Weights of a small mixture-of-experts language model, trained from scratch on English Wikipedia: 29.5M parameters, 8 picks a token.
Below are experts of layer 4 (counted from 0) of a mixture-of-experts language model. Rows are named router (the router's row for the expert), gate (a neuron's input weights, with its number), up (a neuron's input weights, with its number), down (a neuron's output weights, with its number) and show model dimensions 0-223. Each number is 500 + 50 x the weight over its row's rms, rounded and kept within 0 to 999. Numbers have three digits each.
After each expert's rows: "comes after" lists some tokens at least twice as common just before its tokens as in all text; "gets" lists some tokens that make up at least twice as much of what it gets as of all text. This comes from a sample of Wikipedia text that the model never trained on. Tokens count by the router's weight.

# expert 62
router:471404514437498495421504513513428492418441540515520547471453434562541453444486442498609471475405552478473501377487410519575492543508521437568470461476497540533491496576491480556448474492473546538417539568408518497488534546584601497523552432545489532600522460478494528534562493500429479475477410565421547499437556404432470479435540518535585490470509382454406434492439493535427522483500542470505456483529599423517448503513434517551541385424500477480497447474459536432463544585528471541530439626434388565465522551485578471456423458448473499473517447420557584454416508429519445529459486526507491401481474539477489436430526514516473473536496523545468490597464484467474494469511
gate8:431596512543504496501551564504469487508478453478427451518557528566489519579430488514478537576399500500504424567419526478532476549496486496546445411514593529522471582480471409532538538452577514538476464621462515479536422502423479494500463521452448498496630470592492479574556541433510503550581527546506441522505520495526560553540553546491399484565461426454436439516477467594527552472522428479413459460538449545455449533532368526446479526500618452442431393472428566491548450506550496503451496465581533443441434544493563463525483513611540507515599513503550556617509572513474517473517573539481411513496537574456482546573446598517483510536520545468490525530515438534567569506487
up8:475545513461509407480532537465477459465491463521419420488531510429530473541495423535443479504484452483515539733452505446485469540523467515582535450532542527494500580503415534545601424437597471528481493631503569496511455508459574519490503577487516543484584420598471487457523473467493512510498507498470442484454455559493522538485489454490485482566509562489438483538533535579466455524525484512399473498412382509365527443483411547476411541516533520534472487513462551509521438429552609545411574463600563424393503530547565505508541433552494464596501547549556508554544493518536524494552487427446464501513594554468503485544508541561493465507497433432530462518433414522513566525515
down8:513441585539571481463488439356531515602489524548551513487491554454448465511511448537463362584518475493505527445414515486468478479448521497565520493503439552561484426472551604520484477523490401491479501507613396557472476487533472541488539568540508456562465500367518505467501516535413487567477543626492452453434465543539565552467478443463546530566461472487485503509517525493470380466452507547515544447473576478468525496431554451496448381404425418526492505424460511475487510473508467532532471581529476525543579525581504493525482486532500495562471489470539526489478512508504484514421546536485529516500468599317489431431505565597518448470488448453587557484532520629547435481530
comes after: " (", "\n", "-", " \"", "===", "=="
gets: " F", "M", " D", "D", "F", "C"

# expert 98
router:554539569452510457549485480475460573495516523503470544558548490465455560563524503542527495489490427520433437531439472493491498495515502456540478509490500506455422549462511523526444534494454484596471370523498491509528567412501407392421465558467496502499357558591480494560651550416504518442456487510476503516510516547462547498435541424459463515519466599538550517402480586546537493479577532541542458621578471537531536559476489525485539484524530479519577508488485520556471564527452421462427407523531482481509487429546537455448434471412478518520536500425382546537508498575457428422454423527616479473469495508587422580528465388553472422476514535515511498618428533493478596457505
gate0:514564563512437487535486605556526494533591474527496516518454483573434500516369520602524495517450523518542510523497473505514539464549549467498581518535437505474465495446480515434460472499533508532554543470548533541554515575407478575580480372433496511422420507529472503405454479446495511521479496451472470499511518414538527516606426510405497471504436542439577554531502496523517437579584470521485401465558523413609540534482368469528499497519521507503481456541482433472536389449479459530403444668506478515487536520510491564514546525488587502462537456493460469469512486484567485500543469591498526491376631524483401423508510471523480523516504521485500474500584542421408602444434
up0:558498548584546389533596503532503507516470524470589377466506535478535566483567501468549513496510452556395456434491468532533562532462474531510472479598521538449458555450589477589491546543454542539437513464516457477440546565422524419489526467475395510454461465497600385425536517551555549512530540590504599524520453547494444449558604590524511421458486524535545468555585543517487537463526524462500426501419512491432484563416528480445465521542489500462430528541537512471572547462656545498541431559489475484544508532505524550500393545582448458525483549543482515497550503482514583517444451412463532502584560440487518442465480544624503444584486501472453505465456481503583469456552
down0:531474476516433431509449465549468484506424513564596440466444495448474553461454461486488577540577431546413600445519489460442465409498461577454533576478477455469457536466405497524509450522496555579501512538521513504553547502600470478561579518558502527499590514520549507409510485557482462564563536537533541531459439519503434606481423409489441504478461463463507557510519447480435452523579441464607398532476451463489484536492447444512464526508480518475497469544467481445434531563576581599462474476423490402477547514522636566469505424531410438429516532464528392417556508428502511428560526542468554520581523445630508574556543569426527443509532462482448537514523537490452515470466
comes after: ".", " ", "°", "′", " 2", ":"
gets: "00", "5", "2", "000", "3", "1"

# expert 76
router:549484553409466461530483570492494578487587528515543541509467585558439532503494489551525489532513525536436501418565506568513562451551537537545536504513512520483449578480530500537518462512537478461585454474495445524580442488561483562560533460565476425614493399560616483563528418477546574449468483487473410478477517540632464530439502502495546542513435562507596406497473539416488547465514537452529472513562576602565539523582591510532446478473481465467573624478582523496470549574493489513463468559537473420475481494515563467558499492412537458454525555515534406570496525398573496453451500417462541414551439471554538578513482468451443443514503493553458411570444540580549470480427
gate0:496485433532439519445473330491558521551504413493520471500484469499559477419489676559440556527550492385462492497452471454513528570540526460476577528525471505474626446497463484512398575487535509373498507570541503479510512579477439494430531482499592571481583584501514545532434570437524481531489472620431511555541496529373488583553545528447501409422478454520510502540490467551521421492460470458519523489487524588564554476517542487546534438491473435483524488499510601482513463487512416496495424472587513609549526414470481411471539532453508453476470503500510522523537518506514488476449446586555519458525484550477586470466539454501468543433440409497479515597450516487558468415469
up0:495469465548417426433467428487496598503471424562522502427466507472456551451512562531507486615493384448555526472432485463498449508472466506480537470539462499485639529593489471479429522532497491418526451486593441494482524537491456451461458448496631519424519566511494475525503488429609494552499531599474459523620447484396548577524519482434428461459532542522550536486479471519497456551555512455466462584452492482582530510495411453540508463454453503538461477461484525527472449446498418472466539440569521572581471460461467456477507415529484499580457475524515517512480528458432475524491511668483547512526631512457610524513567507546446553483437491494426611591507524441549409491491
down0:476536493470517559549486438397480573486382600427479519465432562546507507519545564480611429473527517550473445482467536473565486448452511441528509386497523543466529599507507486481527524493524529512578514551501548521493473580466570466511541469457488487496550577475488486556346479561441619526503426576468484529491442503511448500488536586438481490497569458501462466517502443482481484494439505485553424467599484528516420518544522490522489558454518569504619455532505449486510417512551520461515468523555397471552545411341416514495485436518472479461548570496475468570482472423512506552492442468545470419522526529555515456461635485576438550562425502427515571531459394488565522478401
comes after: "\n", " by", " Country", " Total", "ite", "ation"
gets: ":", "-", "•", " /", "′", "20"

# expert 66
router:545528514537472461570454502432500528416476476546444492558514556468470491530484539453496490522536529463487470537496415518484443427454571440526421483548516471472449477526439536479439555483518511586461497594436497576574540464430507462378503595561470589497407486583533477475488532468470537455511555377447480504533585578465609494413604469486496509521527584543559493447492486533505492518507535486500520490560405524586504565448499545567556486537502470482515518534433618555550535444568429423506413534521488514486447469547429479461547490451549469480561539447413610531582539482506504500460487528544397468525494475570584538531530427540477409501571491476485573602428537504486664456503
gate0:452457571580402451399435538563626532528438432423448439476504573506572498547443607537549574640440470412537526426519558513533473483507508532509510424476359601518512539474478509460427489520500525469454456497527438520490551470644478499507568541548536461483524553491488443488531527551494476493495522594509532539580504518536481441524445484475496474466510415474472576612470468518507513558481466461475421446515454387461617439524524526495381504449520538474491477430522412467559497529483501552555515524437463567542540472518497615537446474455469545473525484485573561456558564504548448444428490513484521502535396556457541506544476547548491574573522399445502474504502471496529542514488
up0:492578487542530423426491475562567502418519417487484468440544553544529407544507485454437426561523506426573533391558553450514418516444507508520494526530370535522496489432414521525444352501556522460456446542445461462546584515513497475486506528504492539533534478525518369507506469580452480523519437518414500565490525544566501513516501484527468504519483528502547459540398483517418552524420536555511435490465431356488449496547564530491351499488532513516436470456453452463503532469610552583535554549535482483534625511557590530562398483536496617469431455531522577452516549487550476455489405482480436518534509522526494403553431554512509509517502428486526424464505453506507474475516
down0:518421558444535555501476528508505609497552483474415523512457514516540500539504580505428457500488569536435475409549478538446417470414527536491500423505475494490477507488554440503484500492499541502492422515411504514562508431482606472459552439476513542448481458571468519585478543481504548532559398474462474516479534552441470524500535609439434488580516563546543367455530580580595551509520460571489432520507504517523570542550361490434519614456454514493545538520503542497495439509431541457481415591436467480426414511431452502453519420514495544462558554532429440473421542521529496493515399456431366467508525431472560480510460542519512520465501401521500547437573609435577535468544
comes after: "–", "-", "/", ",", ".", " 2"
gets: "1", "2", " 1", " 2", "5", "4"

# expert 86
router:519443470437520493530402464478511619510501607503489531531484499506568495598538590443444433439499455497484529502543533464460489497465509491532504497532560562470524531457509499522452541574485525467456418432440497559491580393472485464429559472544459492490493460571540477481488515445474543457511503521504479565535501525501543546442510538601584419539472485541610434465501619498520456418493441550521387420545474450513376492559437557522525516496523460477541529556547598441500550461482467411585531529519446438488478424514520511433396527428483438516389513437411558462524577473661508521500451494564467504596572469553518490538527464525478454594517453482520558587446498500433509406484
gate1:466487544545456489450568425531538508481471545502497465570428539466474458508449546491609579480547484498472469461483493567502452574618511549431495447432492408507530426412477489474529534491496512473619484577510444476425559534498519537490429409400471478605533545495475429587526492480487630507499436568487590367452531550503483485458509476440413479421490524555415550521471552521465512420517463538594535554561535538505459486505508602530464479412507527521528518469502484383507479522597499540460527470497576490518565597490509530525526497405439551508571498500520488414492614506522432473465531563507541512452468483541562594549418509436582478449441522631509564528505554511503469523491
up1:466483436477534547566489539523510498447502503519499511617436572598547558460465526475486410575410461499461447457560445498530472578475534563466501481518549510560535497399482507403456499480563474613558492502492558399486482511491559536534469371476505509471482506346449485516499460514460417533509412405487442471551586578472457479520469520505483499406435469565514605532442599506482517503486420559571503483607539481511495516538494530499441438453513511508514580563498508605509406459566515477419554415513512508456487589547446471487490585577504497480543525543542493455540534547481451515501475480482472534431507495527502543446575407451640506527448602482444540417488471423543503428502
down1:531502519554533394561466432474572503428483451530522454472555574434481406496413579463603403543397459525430476492557481599458536602454515520467463389483500507471478453462493513512476547430487503568583504556472469441527432582585552517540490567447559483513556565508585543434453490525421488533518499579490563558519518539515544419479567458481528451580514558499547375476500484530530469516492425534448455468511394485547466497463478533588567475538495457619428504409510510433539455577425549462482449499521487418503400532515539508507464474481565479560519515463518533503440556445417509522474463547488481527549571597529530416537504501541451542543511541564526499427530448598540584522515
comes after: " 19", " 18", "20", " (19", ",", " in"
gets: " 19", " two", " three", " 2009", " 2015", " 2020"

# expert 51
router:533438514487591600439550516475501490487427461449547601553477507568496521476548505502511438470457537506528520552528561514557446523449472463510501521490535513500450480481570522582474564578468551420450531503454476538508425363534586487564613513450585454494443466427512555564523561465464476472500516481623546485438436560393465382448447522621605439511456457376408423462423476586465497489514478515455546532486493486449478404527473453440564499456545442501446452445555518437457450546483498536504441501516468512531577662499482411475486532516506514513503569444502476390502453511547479443465566450515514458537539442520425569576489543489509550447476487539561500489458547460499536495478
gate3:475496496557520481506453535567507492532469412505438474395569515501484462479515546466448490522504605477441533453525515542571462550531559497517561508487469438531467485552428504496541438496471416531469459546506527453481503547559520460442491466599461549560573506471365539547509505477469484629461452509483412452415471548417429442469486558434436469490473599527455470468423491554539541535514453475581503436516486422574543437440453359536516540431518433534657486409502512395468484517441527443481461573550568520457443476511547556540497545456568491546476564430487480533463513633489447507556539511464423462518570469511519431517598495478575490431513496425455506579411507479549443540537
up3:554544491463570553516512568529528514455458421437535537446499559558473409555545600490422550457451515406463514488468490455474466530476508521513563424582561460426587498514443495539386503445519492523558480525501472537509514494634606505490519454564431520579514443537456514530574531470482540557506458482519485519537491532423433541472489610358468479471494508530498412511502481575535477534505410488540456377461481440480443415494437432586535456470509494503578523425513572486529440494493579480503555583503520553489421458577555388539528408499513473570464455505436552520493538598517498548521423498406443459635522553488379469499558490486505497452498522533510495499455509453506419548542
down3:485471614536537455526479627521428542459440515441468584520550482486495581526536561444478508384528601533414408491430460449554530490413481494483564586503578483531525560554529471510458525423561567500561565406498519467447570483607515523461486458510454444553473532545577526526478577537488478481509585415516504417502443458435501494401426407533507464469538446475452504467539529575523461553513547508514503481525446591521527546545492555561488565531487504502463461479514474513452522517413492423521484431482522629532460451472517471453504426483492379574517508523515478426440600477478549546477471458450459585539522478524624491527458429487475474509498588564516553475567564600474580520560
comes after: "==", "-", " pro", " Pro", "qua", "tro"
gets: "duc", "d", "f", " part", " comp", "Personal"

# expert 10
router:661522461406503480522476508483527579459467513485549477477595485576539544453481541566492590480503446484537531449555521438629464511513528561580450489472500516463441522451410473566497453460582490526489518528481483490530439526499462649484443484477462416466520431516646459472474487545522428381493619479480503506473376435624545440429546459390541482499591566517556510487529548460491443539513430590507579453458500527450465524520532489486464484504505450427510515605475568525530532515546539487496564445502502589514421469413446569530507417485459438486466440490497451514501488510598432508533475461524429464452500471477553552461437527501515523576572496515491453558460469518537572510521
gate5:434448476433420537565565504469540468606549509455558616521462511467486478548580495476597481504497532466446525519524521596577521531462512471534486485475547550510558388456514578419488443465490482550444499509563502464391465515573446489417569513506372489553589651482469526482474510528494499510514494448526551537497429449546449502555501483491500501485515558415569494538514456503454490518396451487524524495579505543472435437583555537378507479394454488538521444420518479504512460475485532485463481538430506483588564489588497529484542551485503583574482545488414528542490470637458378442525591507526544512514500497551525562622539480517540488528373495594472462549516547479482507496551
up5:453532488459496606564506448488551549569524443548495592526494565480428498505542423483564475566414517447454501525460463587624488474436539471448517515506563549507534444493490555438517485440581420598543503528607441428444386485494473449394508472497433461516486577501426428552504514475526491521517484400506509509511487540504381479461559486471439468460395536447525486551572550572477462506478471546566596499592520483401487438525540548418512458465403552590527462451494534497485536445532457569465493479498412420542555509521521517488604510517548518509493460528495590547524507571466461438563521537567523493554499534575575512543537420449497429505403456450476423544486546443486455467582
down5:473538479492526480537458487499525489482507539492429443544483409474455371456466498532513508396486558511532472553453531519466573524481496477407577512397473472569556544504473444498563477474477493516387456411435509559465521569527551527496496417514527391483472479471555390476455481465539479543533467447488449449433412562506524430493472476555588589536406482629534523453546496599540527502530463480528553485492542520517454494523455551398531679516519464587521483466535527497458534461474465508527525421535489476529501512426580540562514498513529473495552463545604541494456431446464511439523429673474553464564513449422460469506554403448501570476440592490446508432577506512483513516537
comes after: "\n", "1", " 1", "3", " Ch", "2"
gets: "-", "ie", ":", ".", "gi", "|"